{"num_hidden_layers": 19, "hidden_size": 224, "n_experts": 32, "experts_per_token": 2, "d_expert": 288, "d_shared_expert": 0, "hidden_act": "gelu", "moe_layers": [0, 2, 4, 6, 8, 10, 12, 14, 16, 18], "router_score": "softmax", "normalize_top_k": true, "routed_scale": 1.41, "balance_loss": 0.00396, "balance_bias": false, "init_std_router": 0.00743, "lr_router": 0.00196, "num_attention_heads": 4, "num_key_value_heads": 4, "head_dim": 64, "vocab_size": 8192, "norm": "layernorm", "norm_place": "pre", "norm_eps": 1e-05, "positions": "rope", "rope_theta": 10000.0, "rope_fraction": 0.25, "qk_norm": false, "attn_scale": 0.125, "tie_word_embeddings": false, "parallel_block": true, "init": "normal", "init_std_qkv": 0.0333, "init_std_o": 0.0, "init_std_up": 0.0333, "init_std_down": 0.0, "optimizer": "adam_variant", "learning_rate": 0.00142, "lr_mult_o": 1.61, "beta1": 0.9, "lr_head": 0.00903, "max_grad_norm": 1.0, "warmup_steps": 419, "schedule": "wsd", "decay_fraction": 1.0, "decay_shape": "linear", "final_lr_fraction": 0.0, "batch_tokens": 65536, "max_seq_len": 1024, "doc_mask": true, "train_tokens": 532600000, "max_steps": 8127, "dataset": "wikipedia_en"}
Below are experts of layer 8 (counted from 0) of a mixture-of-experts language model. Rows are named router (the router's row for the expert), up (a neuron's input weights, with its number) and show model dimensions 0-223. Each number is 500 + 40 x the weight over its row's rms, rounded and kept within 0 to 999. Numbers have three digits each.
Before each expert's rows: "mostly gets" lists some tokens that are sent to it at least half of the time. This comes from a sample of Wikipedia text that the model never trained on.

# expert 27
mostly gets: "ra", "ar", "ash", "Saint ", "Go", "are"
router:567517581501530475538438535570474554554441434506486548501525499497500440497418474510452477540458500527580444503494473471460533520509518472519535535475556511520450562427416540517511542450430526549517428547502496451515522435563516517587440515473491468506480496564571461467526475543495461454512501516547454546558435568466491516460499520435463457505491516542541515493520437494471504453502481481456511534485498549561530529529516494496560494429498534466588540509473524535445497471540479518548512500465482461528507526556478441497430570446479515476461538439458472539511491496489538481472497491518523412535466440530463475517428409545505434535467532502516476566424495492500396551520
up0:482504503505462428447451555459531438476450483515576500452534448438526501525489493504549496476505520445524560501500480524417535483533503524540456482523415545486488528521554567470499454504466496409519527556455450606536498485510496486409522483488596438556495557441470576431491489502537498515526496553498534491407480487531534477541487503500562515428521399468454483486485468546483474513499516511496490539449510498387424531529513524439468520499498532503536495479490538488538491550528475513511449498541479428578481449527507537547594480537497470467419428475574485488518494513513500486497491513451497550459564549502461527454507562449504496473476445551482526492587583476488523488458
up1:469578461490483493458516509498498499491508429514529538485510552420449489551596511524459558506469536534463495467517511587501493434493547528414440464488490503431541456544603570494541441453512556511511502508532547560541510506494493496408476429511482482471459501498470557446446483467506503478529473447505534520521463480531484481561515498543510535538556504452543516463551499468506491510498471462537470529418479444488464519499456478467452536492436514523523477468479550498520453540454479482503467423531453439496575511498515572493519459548535468456495418495527433547444488434543477544516531545472440560458544549467469520461502560521492552440582462524437505507614500532560568491531
up2:433511456461517498520455496471500511520537505444538500409526407548502544445551562575545527517524524452513479578479513599529443455502466479502565492531443480452539487541478525516478452552497506493533474457532539489495524509462450468471500486513531484473427510491499471555512499488501558566542504500475570502524521458493436503474412525506503512524457451471480544493423479531510519567491551448542484492496536478478499537458471464455521457589541489576440470526508463467462451505554552483468449460491478489446522516460460545513522483515495508490496429488599562505465485562410478538524500562494459476422571518536479538442515523529505605405472532479419458453438543462456543497539
up3:444496476484545519574520488499487424521476555470476471473498627495526512481491476489581488484503545547479559508492440534541503473527480519558495453523385603484491463525535461526516530471476528445470535484453512515514469473489471438507518509522483491515492501489469525454558527579452492535532451497492522520497506511450393424481481465504503499483497484446476496440544483473517592460574539537587444489481582465478538552479521442565512442564481543576468452479508575473514485554445428498484501531523537460481502543440479488563527465530477487429490487474530535483478451572459579503543522485530493523450574513532503526479434516551429572520546433544506472463512506529476528478440
up4:479470488475526445526530504409456458431461478483458459530522482542516565488552477466534529579514485469536538529523519536575491420488556499471549466542471554489505435481575514503470477458523504482481531488423546537473514478473400548461472454520492451553524473494549492478493482502497537589501517526547514462442469482459422420515477498518467541494545559492485518458428458504565472534480451453556465491520551466513530589492508500476503458593462563452443489550461578490480521515454473507508551490512460441509522449502511502588556526576483467508580546528518615524486465499524506498516538540510480524482498495568556541501566438466479571433524456520538489512460564499468505500443
up5:468537539446531517534469509483456517491514505506439537456559584526566465515568504514553521535509584463473513547518490614526489480504399459487455476483485534499565526459508493553538495541483534499480533472425533498456558456506530484380484538479535529465528662492484515544496446541415585514443507500459481421549456428440465510471477469546510501479548583502469450552488443470479552485488531475581480534564552430494481523500488469510476445521479491554500426558507478471480502521449528462541517553494483472506535534475511488530530487485458466517479430490509510544517471472499513501487559488523489547485539489540510516561501502541475539483516446407472484475526484470527555563448
up6:494537428521492503500529459465523452506503551386553459522505475500491540561548571462494475501514444511477523454423513502455511444576495471466579494510432574500483424528479475456495519532475526532473548452488557522542589505463443534515539445507556493438462550427444495458518551446512563512470493485460559506451512488433462446516475535519552533508538474496480543478473484505508485539567495533539513483599525394447509472467480507432460488499547500516489442529574495489544550505456491526532556549494441490448501453540475514454499500575472440563566374469539541468499515455514497522514501454459467562423513509447483481483547470501476548495533512513495517436549515529519555483487
up7:452528466521505460484465502439514490427524551466480445542497483521512572497493503468536502478515481537434517400427503496457525542565492467428428460523494505544526475546461516480417447556508507532458531461404493500460472532450422449519513460590500511463470509401432582493495517496454559513510495515462495472444505494473504486452480526588539523535547449489487550510492424499518437547458501491586484514515538465430475453485501517525386508512587505519477426503549550499493488539506519485521517492482490563502441431476513496485567469571493508480526438535536512475495475500518554484543476422514503551462538473456520548490538533475491580430489502532484486492572543558519568505561
up8:507496483462432484533575456534537438449465465602458454529516546484481510545575554502534539502548549477474509623487511559488544444505509470455480513480514472479477536590598519535426519445482512496510456456556513537545514509457466463370447498513496424446517521525461601482486462429483463570559545488531512456452488474521482436576447452551506509516513467478492480468452449502517452478541457448484480546501529446444511508547458578500481517475507511570480541480495495457525424516508487445446469512537474496520544469516516521579547454545462483500489475511507409566501413499515526543502482539492511549500537452479493504509535487477525504496489441538466550514515550554506479481491
up9:456517464445486474558492574526479448471469473574373526498518548473507492469536531436525492486537555470448456569520512506458520488566475480522525457491442469452525505573558562480452460491503521465488470453529519487552509526512538493422487503524543514506553570459472514478517470462480541439490501472394487482477474528466480532492473539539509584532562548433439482442409407510445522565567470558510485490540519473526485476480435529569473433485448484526508436539524490541481590514456486501548491509451491568445555473465514568492538530544547510507526501570462541490486530521486456495518523526472494513506557463534507517537530425496387492468509453530471479418502499461502557523516
up10:490481413614544497476511458547503463514468563500514537507512414561543496510512479492509540513551487417539498429453530532551475447533502536409548461513480478499462500518533483516477499602466520468491526456503542528493513485483433515478562469508570545514469532553554528471500530437526511515537451514438521414450483435466536460509513422522482522462508463547493549521514516482487504549506489481501421454572509456448497510455519460419429528514458510535475481539625578525579505550502499512539470493549485544486518464565555480498503523514542460549529490534536495514401495475469495560582529437474382544499498511474493507534541455475484502515521466477433534483451558525510527507478
up11:425452491503485442515470465450504511445466520463436442464476457485519544505508466549501525482519421433404505565571509535492489467551499507496498506552440539464494491541527524480477498538519531474471490491521573527500523468499483492445475522460492470536446458487421472454573499515501522502460549478436462441603524451479460453479502532421489575516479530493498556531460514564505527490567557460506511519471505442518556501499396541479563414529475534509563497401566538460500441524525529517482481464442476472509483501438456446527510506530455463480580536530508517500469476496463502457448535540520478611539519476563435585545492529528499552540503487523542520482570527516438513573544
up12:436431480430476521510472512453493472500505505475475400547494550517472520549563546497552506499524474500519493650512545501514456484550551444542501492568517517428545513518523517473619480479428492482488524439481549503575512438492529456408560524539519447504504570458455533510621509500507467558518505489449520488532476451456452452520449524586467498461479485487484472495479481530430539459504460457509466509540537465565516509482453536471517477531494559486556521426543505454523423494483497532521502553474445433463541505520519550488505483514510523476401416522481556469515447486509487486480526515517493583476534519511489519527464493543492549472471503578521515526540569479428524466470
up13:554439478529510455465491512502490526462461477522427526405547476533474451527562512475545560553510450499467472517423491528502484507523505508535536448519486496476573514540458512492492528501501466522464510484448460466564562510505468468430505468507548503518582592488496491525497496494560495513498416520465543458447482382570483490551493500603511488461552473538454522461441523523447508514544403448495471462546553396521465488493473475523494484393525487536454545543437506450495533537500495570497506598526540451453457431485508493508564468499614482545480472557474483527466469470457505524482532476405500529432508480500503585461538483511490515511486501528493441460532506552484496477496
up14:468436518418437536508507517473505511512558497481543532524479518513497554547596481555569505463537513490507514501553545521510450498446440522466478571561508478433548475567567488510465477520445484399526540480475493505432457455506506498413531409510513499478485523479452562494476479559531528463488496480423558483490516445431451472505439495529456492429517457479526498511475524538575510495573545512535489565521516470508485454447499560457532505512539496525406542558597529520551553504484497466517464463550513502502517429484499446551570424558464574486529512510541573449448480445480519517491545489549468547459491483465522503456524514467506555464540543537535427440503537559473537474482
up15:535500443565380529513498549510580495450476540476533481502474535453564508488504542520543563518528519452392459455492458480519504446475455459450490514508472497527446514499475554494452464429495470491476484491490511554470495473453532484492438513506479478518553516428408511408495508465457507551501463489504496533479485511498471510455447506552537502473515515492489459526456460457504475498569547518567525464497521442465501499435526565450448477530501561536509514521530423534526479492516480477504552444525461542428555508479449537476550508548511544455455461575518619519461507465510619510545571562555527465491475519484528581554583501461538571444553478467465475439481541509480465481521
up16:384524462507499530500472549395502440430506527501509499484491541500476548525479537472524538534466489481492392537486450443496454369423516502538485529464475491509523476527477498491506492475460486483496555497439484510538547541468484453514496476509508496468473495465480491538496526501488435589510476545507536406466463472451433515536540501517468531575542489520437555469504492455479524498556570493540464524537479477519396550448475425484491498505466551594516433498502504479543573514515581507500518459377563483490516439492438453528525513549519503530446464542535564485500538523518524498549533489525446510522534468560465575504511482535538547447466471581513537433482473514447509481463
up17:402556451552460534480442494553512503486516555455466457519516489580484586548517539485515530526530530442518480497492502472518501440479557477414450486538476450434520455519461454484502475503471537515400589481497460525482549518476428409476553508502479490504499522486410491482565444507508511535501514453485465460510512474499471490475545521531506498573449499505518516496478477462508477571524508507526528520482466517527466573495490503462441482522510462529510479535533451486569476476498542504499442436503519537488563451444526546508529503607547457566462401593543534481482486437524482490554477551498536460568518527438533512514583554504547516471537495606419446522550498561463537513460
up18:503504446483492463533470491570534450387506513481468451518504536572476507513540554475561517492498530475525499509462490558561523492503482516481524487516416518475442473510504539402488455483585439499524417519532504517545461490578517535527473503500449508464516453458485555472485536479515455489516451495483520437470575479532520532505408468462551504526503574458465447526475453374475492449540534437492413564542551440556417529513551520456435515561465564490490461550575530514540514525509507506494524505437508531472475504532462472482530497513551474500535432442466545511447472469518494508572519543481474518572514533472465562438568463494492458464579482484448465463513522517570547509506
up19:474475487481466516535492565468512456470536539485542472491433467470546603559490511494537531538506510470461509505468528539469453507490542540488511447593468561483473474520563453491481487496498580510567551479453547520517533493442459546483530451506520500528465534463396530454503524460487547529518513476497557467491465482486447452504529488531537515435516484450475497425483495447538456502613553540486492502524529500473535529457455543490392491491466520545415441589489463577488499503515529521547540483530452437401447495546510440510532493563578467589472441483474510549428597493505462563512502475525459520471507553502508462407497502522528512524538449431458509478555525511497527533487
up20:421544495493528484509470516496534476513475559392540516479513525489496502464505559527554434543584497519424487463482490469533498517491508432552461593541511479517512485454433525484485437523594457531494545475535531477463480531491510503479440525560500539524489515489441520523465507475445574542521428459504481511511481554522431527486499495481468491537525506470449534567442467484574511540481529526499533467539493484524408510395542515509505483509448490541512446537401501498509503501549545532469468466509467377502506519530456460600546502532528470540537452483546580552445427532510492539546552510468522515450486558476565488444501477494489512542533509522435520520570405439504508477432
up21:444499462502508522508470430498469465494491493483539521504506432500487548451492542522573514509533506485437548486476584469495465485488547479599501501526424479514506448542459478456500513569506488505470487529474525520484499487530490444483509576521496520484549514417446451506520500572592471527479551451444507504468523465522501548502445421555525559533444508506515529460482440512448493514512488553503525546541438363438518520466495502499475436560537512566502503419479498511532480494446494367560484512549513470494509468473482552562577475564596470488526476486519598472458445488518500519553482535474513493450504527455490505463591502482507564409540508572450480481547535478511502473467
up22:542476498511473456470531513468522504512451490532520511537453493494482544457572562507542510503564563560565493516484458487469521524443542415550519553529451526547496524510465499482508453454584498482533512478422554503484496533473470481498505505585534574518530509555487531452412527466510445489520485492473585469515501522533476479615441549521459499561461521451496468533408408528414532499441485494541489486556510463519506508449537518443426500552543482508499512518554432475528499460479540424465536461512504424503499459505504505489516441539446537510481493616480521539478478475566496450546506508519551560489420457541538564479554470514525579430514452497508513417486521516469554524498
up23:567494495543465558486473489515548450444468549462513516503495522496545484502564577544500533499474480511492530531536447462459512527494497517454476468496486545427401451474546511476506494525483505506429502533428528468495479491419462536478499518492425545477488477436478462397491519541429530526472484591482536455501510452455500526464427504533509601448530510478485498539440493507467479532477525546550493460574463434546472498507442570465475398595561509546535440561496500485546531515468458514507535483529499538443552579466477496534576443495602515550545482530489513469456522531564550481546500487505563492494448551454521484493483499429503551517562490512562438497453461535508447498527
up24:484473440580468485459483529472480475454500535453444511566520423505540523498561507482488499493432522527522562492562508473519550428472535486441490511491463461453458481534539494488530476509528540451478497464470537523507531510473525542440414474482539577470489496419473539408480493565498460483396472531415480538512537482502515515571475451534587464538587493471505567459390508533547486493477480491545547501521482473533448576500519564463499476555482554496474461488516534462539534544407491505474446515487420500481548475507433467558588460555599487454489495507507513489485536527542441471498532486462563491486479474472584505476519549493511552503521476479509503438549548507454565482480
up25:500525461519496476512547573444561464499540542393505463534487463491505594470619512475533564488525501497486576466497499450425463517503472484451468472506439506485510442529562484479467472499458508456469562467521513551511483518459449464422476483513509506505454543503403574485485520536517590472499506506494517482506509476513432432469451531523536503556535432446415507431418499515493468498554533534560528483552562454530489497446491522492472498544523485507440437507573499423514526509498512541496494501541471461459515523568459491552595486580460413548554458486536563507438457516473533520517494492484488458447523483463500519425528526492465576462565447499508477470531508552519516536480
up26:420523486461486490537507465499516502524520452501503539484435437488469491540566541551454525491547469453515466491437537561461491393506550487458540504624496506454428541481512459535505508564503487463553514439502519505563557541406474540503518457556548467540463448533481497559510544445543510572542519497473491502503489453473466494466519535499458523529430471498476443476445469607408506485500490546494501485525512568528510562545432490520456523516536460574504500536521572484546546473490521575520456513529494444477492514555544529602505479530461505520546421506537454517549466529505495476501509484497442539502480403459467519462543517541511510507568461487509548477519544469469517394450
up27:518447478538509422524507464477497528451510507451485503502465450512544536484531462437529534560502535539409584430484525463489537505504513498497507440445466481544505527505486548455502555503542485525503592428519542545526501470529474506460397543481587519527481456471489526456518487447464468525511514542484500480517482502461392527492528542529491473538527424465476397499462481520480541459555513565557529494499509484455615415530524541478467523503493463613445489565489445527512489543511419487522461464501484450447515609537466549514509525538514502447478476521458542587443442566449490498482507502550515516467513549516536554561552498534572529509526539433510453516513502509485496529495
up28:500431430498436459510553444483488480467538484472463473526425487587520551481538493493565509477494498418517513469455501506540469498473522521513521485527410444510520473599537470432486524485527476478482462430531541585496465505494451484495465493596494512509555458479465575473525516499532503493474453474479538446529568470510521538530511531587473457471525499462515541411418441514479555597497540518536395400490519524502502479412495463475497471537538530567486505532536534478501517512493482534499563495546479460475503467572480503516519529511591535553592489522500476512450495512441547500500514464486474497489514549510569613487523471470451474579549488507446512546540526501505526432514
up29:531521448482461464430502563496504466481516481500499392556510482508538527531536559557455485503563571486536591597548517452506538454526512526464527433566545564430452426555535540447464502490513575476478538543408510561551467520453475496523461540475477467576522506486494541521512525465490601518517466500451461541486479492441484475396440448528492533511505455518440490511449431483431476617527496488494491475494516422503546512523484599523436438543492485533486513416516510491549427537530489479488524490486404568476534506489520516500556547514497532562489498438482547472428493535523512477492517534473491552490510525465528489503519500477535525473466452516497492468487484476480530495490
up30:462539509474451523472567536551530466515483593465504519526481458501501551487479478498495536518523507456468431548537565570543480576512482521477533429460525510428445508511483482456536470539470507438510498520551536443564496463452554503468554443507506533475399533387502507467480499531446517510506515492487492454538465500497462507507433604502447537521520491541515512557407507534427514447485531520502476490519539499492500392473494531489548474467549469508483467509518477467543542498529506506523491454530489497376511515480550434526441490514556529514516410463494600514553508510552438496498482564457450425512493504409513530460572527509519508544506537490535542467567524466562585490476
up31:490455450578522404462493460533493538532482458508491556439499483508519552504461496463538509518516494496461513456425542516479549436531511537464524482454492471456524503496487472519483455535557470483503485512487552550521493428481425475474484503512502490573574465529495526461454530445494505473507515474415515455439536511534492458560472523497576494541506459525466552528513538422536550519494532487517481486427492465502508546503498443488531546517408548484477526553489546516432586456518483539485449468407441518438407475457391457541498504488567499466506465484476442506468499521485515491510533516503498601443628559428487508567506559523505579485569479547494471525472531528418496507494
up32:477496451477468538504453474508470505444505525523507408575477501577502513554472531452468540501504581435486474576507501526490451519479548498487489559548493484471393501483492554449501476452478499446474478431467506524464424507451515480554520467612466520404500495490516532507479487500464493515478489580531568485401551488484506514586459533495437436523512505495490511525438448536431434517513508530532510480578473486482584457486504511394515524522429475499568525610530542466578537540499525468491569512502452511474466499456508441605507495535430526500473519513539531488461474541561519490460483531544490456574465503534446510464439506455502511478513515481565512500503517535507535491492
up33:501454436552448469510508492504475475509465562489482484541542450513474534431481492550545530523523510481538506459458519510538459480527538527433516473478489440511508487524493533432401527508490396532536514492504558513493519463491456487469567476475544544465491532536504492450500534440449512523516428443496529418451503458456546453479486458556475475474515462507418560537517466473490524582473508492488427530592487477511507468457551460463472496497451531507448479564582580558495555461455450468548568557510472512496514427605510533500529486561526569510538480548493575511407480517478507547545535508470491524539504497494512554540560446472435494491510446460480443441464560475503602473469
up34:466501456457453503467539551369550490529504503434555433520566481472558536538551529490545544481525508456432506544499496545547502427525487480520492469506470485490490507548527486514490482486530505438482449485485482565414496514487456501425499485513536455550484546478447530498450455500454512559490485538515511472541507500522459471475478542510574496526514444468446531530465483522500421541502544502531534517512530433474435484425438564507511525558475497555387531554503582536502487535466512471471508465553441441457580469514470483489507446582571482482563424453597550450422486515491549531492561494523460518507535528474514466508563490450498571444475459510485474440550565494495497525463
up35:493467521543532483501467513529521455620502513523519495495460461537501475575534465578435567492566450460533495428491461515472556484478470473483537432503546515423526472536555449507418496535428457502422523528495482532455522489501459485556555503582513525448569496519536499498453519391478532557582519462506486562523460410591512414481499517531495492504465503490542464499509475488532516557553470453510529506549510464455466528465459518538525449476410453413492471485532569501450484474490524530524491509489482530542520473519503502478521536516474531562541536537529508472460432545501469557434490439454433530533518480448522481481476570538482498536507529446435434553464493552503553458484
up36:485516479424519473505506522489567501593498487461499446544554401501477567510489477492550529486518459556537482555469459508476478408562557500508401476549468474449462461503512497478412448552440541473540551484521543431477515468523425541487498409494526456491518464492509431530492559495502560560521434550494521489542495460486475497523471478551561489557435442525411522497501516453499482502536550489481485520432494477580460530430505612451489542536525494560486547549547565451460446468514425529513445505507434502523534520548539499490519519540507486535535497511532482526436494462508469515472455490527544474484481515455528472432487523543420532535454475568500430483525547533507520496545
up37:485493520483461528521512510557488497448473476521528429493496477568502545503427512468477534539525445499538492483502539454497499517552539502517481489491445460518505560486538469462512469569516436460468523517484500509555468595505445521529514538490487527433503489520450505573509509566509590455448559542438513498545546426566553533519411501546519502527480511486476499476419514444486491539509497507472481507505474537491511526416490446483472534539587466491542396513512519491522549522428505550544434543529521521450531464504452551478521537435486514511560521449457471409496547493522403477485466550543424489509660508447558478439492450464526525486545508590455484465542490513481501501448
up38:418524495503447432529506496490505446467503525436451469527433516528528487500537487497445516471536591515494502403516558513579552471513580500475501510542529522415447499509472447472457437515542484517507506459477492498505527446486507468435549468465517500497463485438491515473479507516550488415532480483410487476515517412486474514471482500479490500458461506472436522543496493565462517502560519449493470505516549431487450454473557453365479494503490533591546453456584562501535549485498522483549507486495483556541578481531502463535557490564520522509529467494567626457446527485452453619505483537448535522537522453508518519557532476494542508491574473533529469473501508469518466474486
up39:413487508546493480476554507487534451513524548478501524508544541530497521464591440544566513534472524482478482509466485513485492474491465544425489526598490433384560422530522550491480518548492542511484522476521555493497554495432474519461524393504548482517574539456476417462500539455516500492543514510508517446511485468506496474496484535511455509510452439525548506531424471497528512515438543441568528548576533528533476486500545536466437545571574488518468476579530479496493535501489552530487510480482488432450518417517479510516560463545550438488519452516548483548499539473400445489472546535438510571433429489478528542427504509517486568411500529517495470459520493527433525485491
up40:470465455510445434426473589517467535488429476482433535424520468550517497506572480548511541528474566494473436521464620468547544446507527456468484475516468538507452561558535509490410466559522490487515506463435615561499484598417523534443508409468556464509519510472509516519463563468488570488510487448435510469542506438545419538530446473579501511462500500488481519532438454469484512559524471499464461533532540465448495519472460451490449490552486542521469468505530486546538551505481456511551471484494438528512475470518514516557550521543550550477579481512496546558454503460500532506503502432506518515524509543458528519427507505487475502473539451521508495475506544459442529537534
up41:526488464536500479520476536489538510542437504529561469536474469477459511476477441401513563537553412435493523492502577515420537482475434553517525576449549508529529468487462492500509447593494509450443560476494549491448486543455470525453520515529460546439453527499443517461517448546538578553456495568483494508492532455556494476501454528566494551507511536410483492536383497543499499569540493513573478413481488496490489508511503522487446512502487435491541456587486485521519454519487466565542465478471459459398578498495464489516529460518471493477522528516532547425463446559498463537477551526499522475536535502439597503471438521508527529561556498483505465473489509516517504442456
up42:419431466424453486481525495457532393525443447578578453523504459520514495444577525486422493516521404522465512470482588509461539477562523534475483508559481518452428545483532522525511492577496629488528625410501521518529451543477487447471461503577499490488463539447486560473470493488502437519518426478537528477534503476550514477510496451493520496464478451471496507571528481532544465476544461535541535516516562509472509523536484530525482482435495474471490458478496519475527487517470513463506423503535402506510526468553570549471526520557506515512492504506560551468513461528455531518492421450480457484462546507515545525457550491510533547443511503482458553485559529491501574488471
up43:550480413484481482549536564454488422473472499481601497531486532514495496532536585459572486464477517467494471532467537531443469431513555465516470491471449617553513434528533483474521481456571458537525526454548434518520508513526483444452576449576522509467519502478417461529594489501557495520506533498471542500448529516426482509586443488465467489536487494582472579497466520528490481567523531515569511500490519469498500541558495504491477478537520452536491507489508517509466465497436540525511511443469510409568404457446535516601483466514543497520472438473511549537463445550533525552519513494470463494455580480517484533470483460484485522504476397508539506501536494494512474553458
up44:474444447571454529501453391464480497471509506492530513556453529571543476516520502532506457517534501521450488464463542542533529505515429468454501498464504473502464485586535538454473499505556451542495481486438549546521533470488426549413535500579540455485591489469522609505528515467475503496513454459546444424471603500445570539531500489540483477446515437520509528438467454483566476447511476466480545440519430564520510468403469513482455478502563513528504532493502550505563540424446495534571482484464519556513506536496505500520509458527583480459534449537425487483478518511517485481559547571486489547512518503515464532469549487476468465455507466479454498524563495452434548459459
up45:472491510449529457454505576443490440489513437487514463461535470476435560444570461486529527555490464509512520544463583478516507505493546487580527475497425499493467411514508554466458529530555479453473504529448514481554545527488488466429528531510566493541460582490416525484514541515522526501468466508471533512504422517449404482494447513581515521423526515479490551406478449519456508548539497507496456531500467447536481485498480484516487484526544556523464521514486474526533466530398532472432482468514429480444482483501455496588563495548605507499495500530474597513416475525495489434507494485502478514439505507545560574493534481454510534433519458474516510460591489512490583498477
up46:548471485497474536455602473494530440488429580510487480555463469445439545501545549579521560468513543450493464530487505439516456471568490501434514468478410498486483429509486484532484530566538532473484521457491480516554467563450473520454560465472518509470535531427420502474514531507506571579448487474455498500429500523485451469518427487539529504527566488511466498519502486462410523538536474482536457493589496477473520549432471505454433479509432460527495445513514504556512507589477469526501503489525479468459518554512549533525495477564529516575537409569518479532465487539490462502562507461479529471464534491520413555532533509432528527494530419500504492445512560595492541486529
up47:511513507457500511507561515461466419476546485517475442469500540504473545548608427538481560525510512505555499498441567512522420477500522519452512513532507484385459464499485519541514516544493472477468595500512588548424501510495486530471575463463524510511463516491469452471484492429478521455497426579488561495456528487415478505553510424505510479412538488500495533515510515512506545515500528457549487483447518546548512457424516469426388482527470546516530502479487496469545522490505447501494511468547457447512576459553510519489583460546550486554471486528533521438400548482516466471575467504523472505537512526510497532520533493486473520408592452519480445456486513551571528531495
up48:488495535518471527496507484499566474481583514462496463496448481518458624567538543468517517532553563508518486522536470512519453477459463502418502506531473530439556486419427415518477506483535404462521496465420476473555501498518424452415542492518526486547520522512471529471499507550495512499437533523465535500524491444512533550472459513506455499496530493512515533520486486598537500539488566513564506487524484500527516516473435462503504460543551495491472488498470542435550566534500507520492505456452485458487528566459500539594619454513513512529511552503554561468557414511529415461466518470483453520472463444402491492477541510512511532439472560559487438567490548494472563512431
up49:503571450502457518479542563408472450472516509483541451487515506567553581573574503583537571447536494455500505528461531506516448457534504518492506476467435517521511472483482502475492433509571463490445518466481563632533487510474450480448507486560504465463428475481514483523538482496445538537487453552480561453473544507505484506488504487532561483500508450473468528492469511483513464484508552489517478540518528434486476546446469483441432458550459554587500511456493501448489447534504536435473554482485532458465480495464496536470581438561462561579517483543515468534460564456498525504536547475469472541550496538442564564457560558437502551416538485484479470516504558548510524498433
up50:453517381505502428417504472409526444501528515501560491430456499492578507522450561499521454405445512517516520538523489514481506466497502569552524481476465457511451525577458512485481551524482508489468511613552483501524497541522506482536440448505503474472526504561515469538451512416484452447547444445502519463464572449522514549487503508462578517596494448437496500413525502484469528534584465560446565490549464495520450495527572453509464480432561578478460489586540535533551519562549477492495442451502538498502412526500460472521518488519515487522516475470526523458516519552474528556505508484511494544521566489457525471503560469470517533434534492516491532548521520510452495482495
up51:456484443514561469470532478387509473477478549508524387534508512534487517511530485502509490527490405493485484561458482487534507520557518570522440512514478513465572528532494502453502472495524438483482538475513470551544529545485444520487524418505517563500428514385525512475501505567507478475493431496419517458531483488514489480477499526535510534555401497453488546488426507449506570539553505530526494479508488457521544540480425510559430470546438517512507461478454520451607557486447483476453497484499495509492438450486463482471483430547520558506493514511515558384464499544460536472527493537460550533500447441491507495468542465550542584441517565460534494502552518532558586488496
up52:447512468472519498560475471458513531539543555505530455518491479481506534417574510468590471533531598444536455498535513585472427433558498536550465502552477511509559523515545581506493503481462503503511590370561484513441450514444501479505522499541471491536492473486482499543484415425484462413492471457536490507481474460482453475465461455517468517470448425497480508462477579492489512487584514545510509525504500568486535532489506536484436489546478532530519442558463544531488531539502483549530500489533447495476508489506479516534476428483533516465512469458466454445545398557508479534550533471544463521433467529505610507569517520473547497538552491501537537524506573534504476422485
up53:469488480505468559506500504460491479476490526509540471464491479521467546458516498552512531428518495510416507507424470538460506500506533562482495495549460555456481543533563590513485453528524559454490526475485495547473528592455441520501528526556471441499451455457504514509486491410526496545459455483416483521502527466430403439513468466541503485520490477488488546549465493548431446508505540578472440562532525458456500466499484540527539555486552504558451534427550516554593451548463479448478469524520499520482479452448539538508528425529523526464497470519446472477486549513520549402552527431431480495544531490446512518426488565485532545508588463462508567472541488536438536492418
up54:414488464568502484535491493482507413476495480499491475554492463500490567484514508542522542512493530506482546509483524518511479462514521544496507478584455462497497502496529523494456453561521572414462619483447468567452503493435414453435578476448502554566437551486491534546498516505455599502478460587497452451449493483489489474510488500536539534477526461454439528472510469536494505531498456491537457518486554425423514462510469557466431510549496460561510489447493469526543442541532497534505458505558458516504532512494560569486560520546497505508495476551485524492478443469434493470524498462509481526505559530473550570496577503462510506428604461527461448484575513475438509529400
up55:509459417583518531454551461498543457511532476542541523508481496460481544495526562454492438494528505527469502434522457478491582468525430492506432381487514472487530503524552465529466507496627519468477481532507486556471555493435438495487468514564497542569514436381498530502487463500497471550445517542534497392536533468542519483545483559431533538519542520455489459471530514567457457514517509479494505536454450499465462481525486530476493503494525472409495481531550510507555513550527530493471508486455438504505541457469427507457495510497533517448469513477608529542411518500502540516457514510516431491448571524533480570459517532545515535440553507475510478511565558577547528510519
up56:455482457479406511518415451432522527517468499519528419433479476488541553530542560492523524564544534507522497537469506559478526493511475497415417507446460516474492482439546529492471463550424516445576452452603585559477501548523485524466490444497548494502436527423471571496456506468518497500483482465482552465513553522535502474517509522524500460462546493546460532454497455546466486499480487484532520564529516506527442490454497545527439497521555521554546530532526496536559481461500523482550405477473477513495470471421530446556545412624434522441534452501478535485479517554491468460512498513445484503529543476470512530468534517526445523486529526496488526429504449479505600481435
up57:508563441581559456497470497454511537530490498453506482502486447558485592501436428522516509535528468449474456490436515519480503468490574553510499445503498436489471528555511531448470511522571552560431569498443535538554489530512453489400406497510522461493455510472429487455478510491464533456494508538442507508490553511499500448481538529506532487480489439395503493469471460527533503510492481511510471529504581455462445501517494511421445459564547622553523477543506539505533532580498504454495469552439451461479491540475501427506548526478480523490508546453519481451575393468499468507497466473535545495587511526460543531547497553499502555551485547528474462561523536504533528453509
up58:460520524498478461514555570557522497486492525515493417564543546543493524539536484488510473557528426454569472541512521557563416481485590533463521489497541511485535580524513495473506466514472488486423459556515520557534497448456537495429523478507480432501448518519524533517477559529534483524486449557496517491478447460484442422487468459603507531488436393476473468427374498512488418514461500487466557476505532539523529608508453526494515418517521487469446464446471494506499487504502505602481477401453457554454508507481538536508538443539473459463463483515512547492470499530462486455513525529483484567529520558444525494445469504509501524514530524506502532501490498534440595473520
up59:544540526461493500460482482489466495522505578500522486446505419451507611553526567507583460599530545509469551451535534469506488477480501535495471530505460503455482468497490514591502495517519406456523545502403462473456487522502486502456549548509420547536479509467439500445498483512543556452466436563444525506502495507525406506525473549580553481538524591448480529522469490517513544521584472457532530440473462513459475492466488518496513511512521439477498468537450563444525508507499500492449484501537501413486459532492486490516542450527493560561516497428481535428524429450467476487500600459546532480477574542442518522455457468574561554533551495514496489512523548526484533553482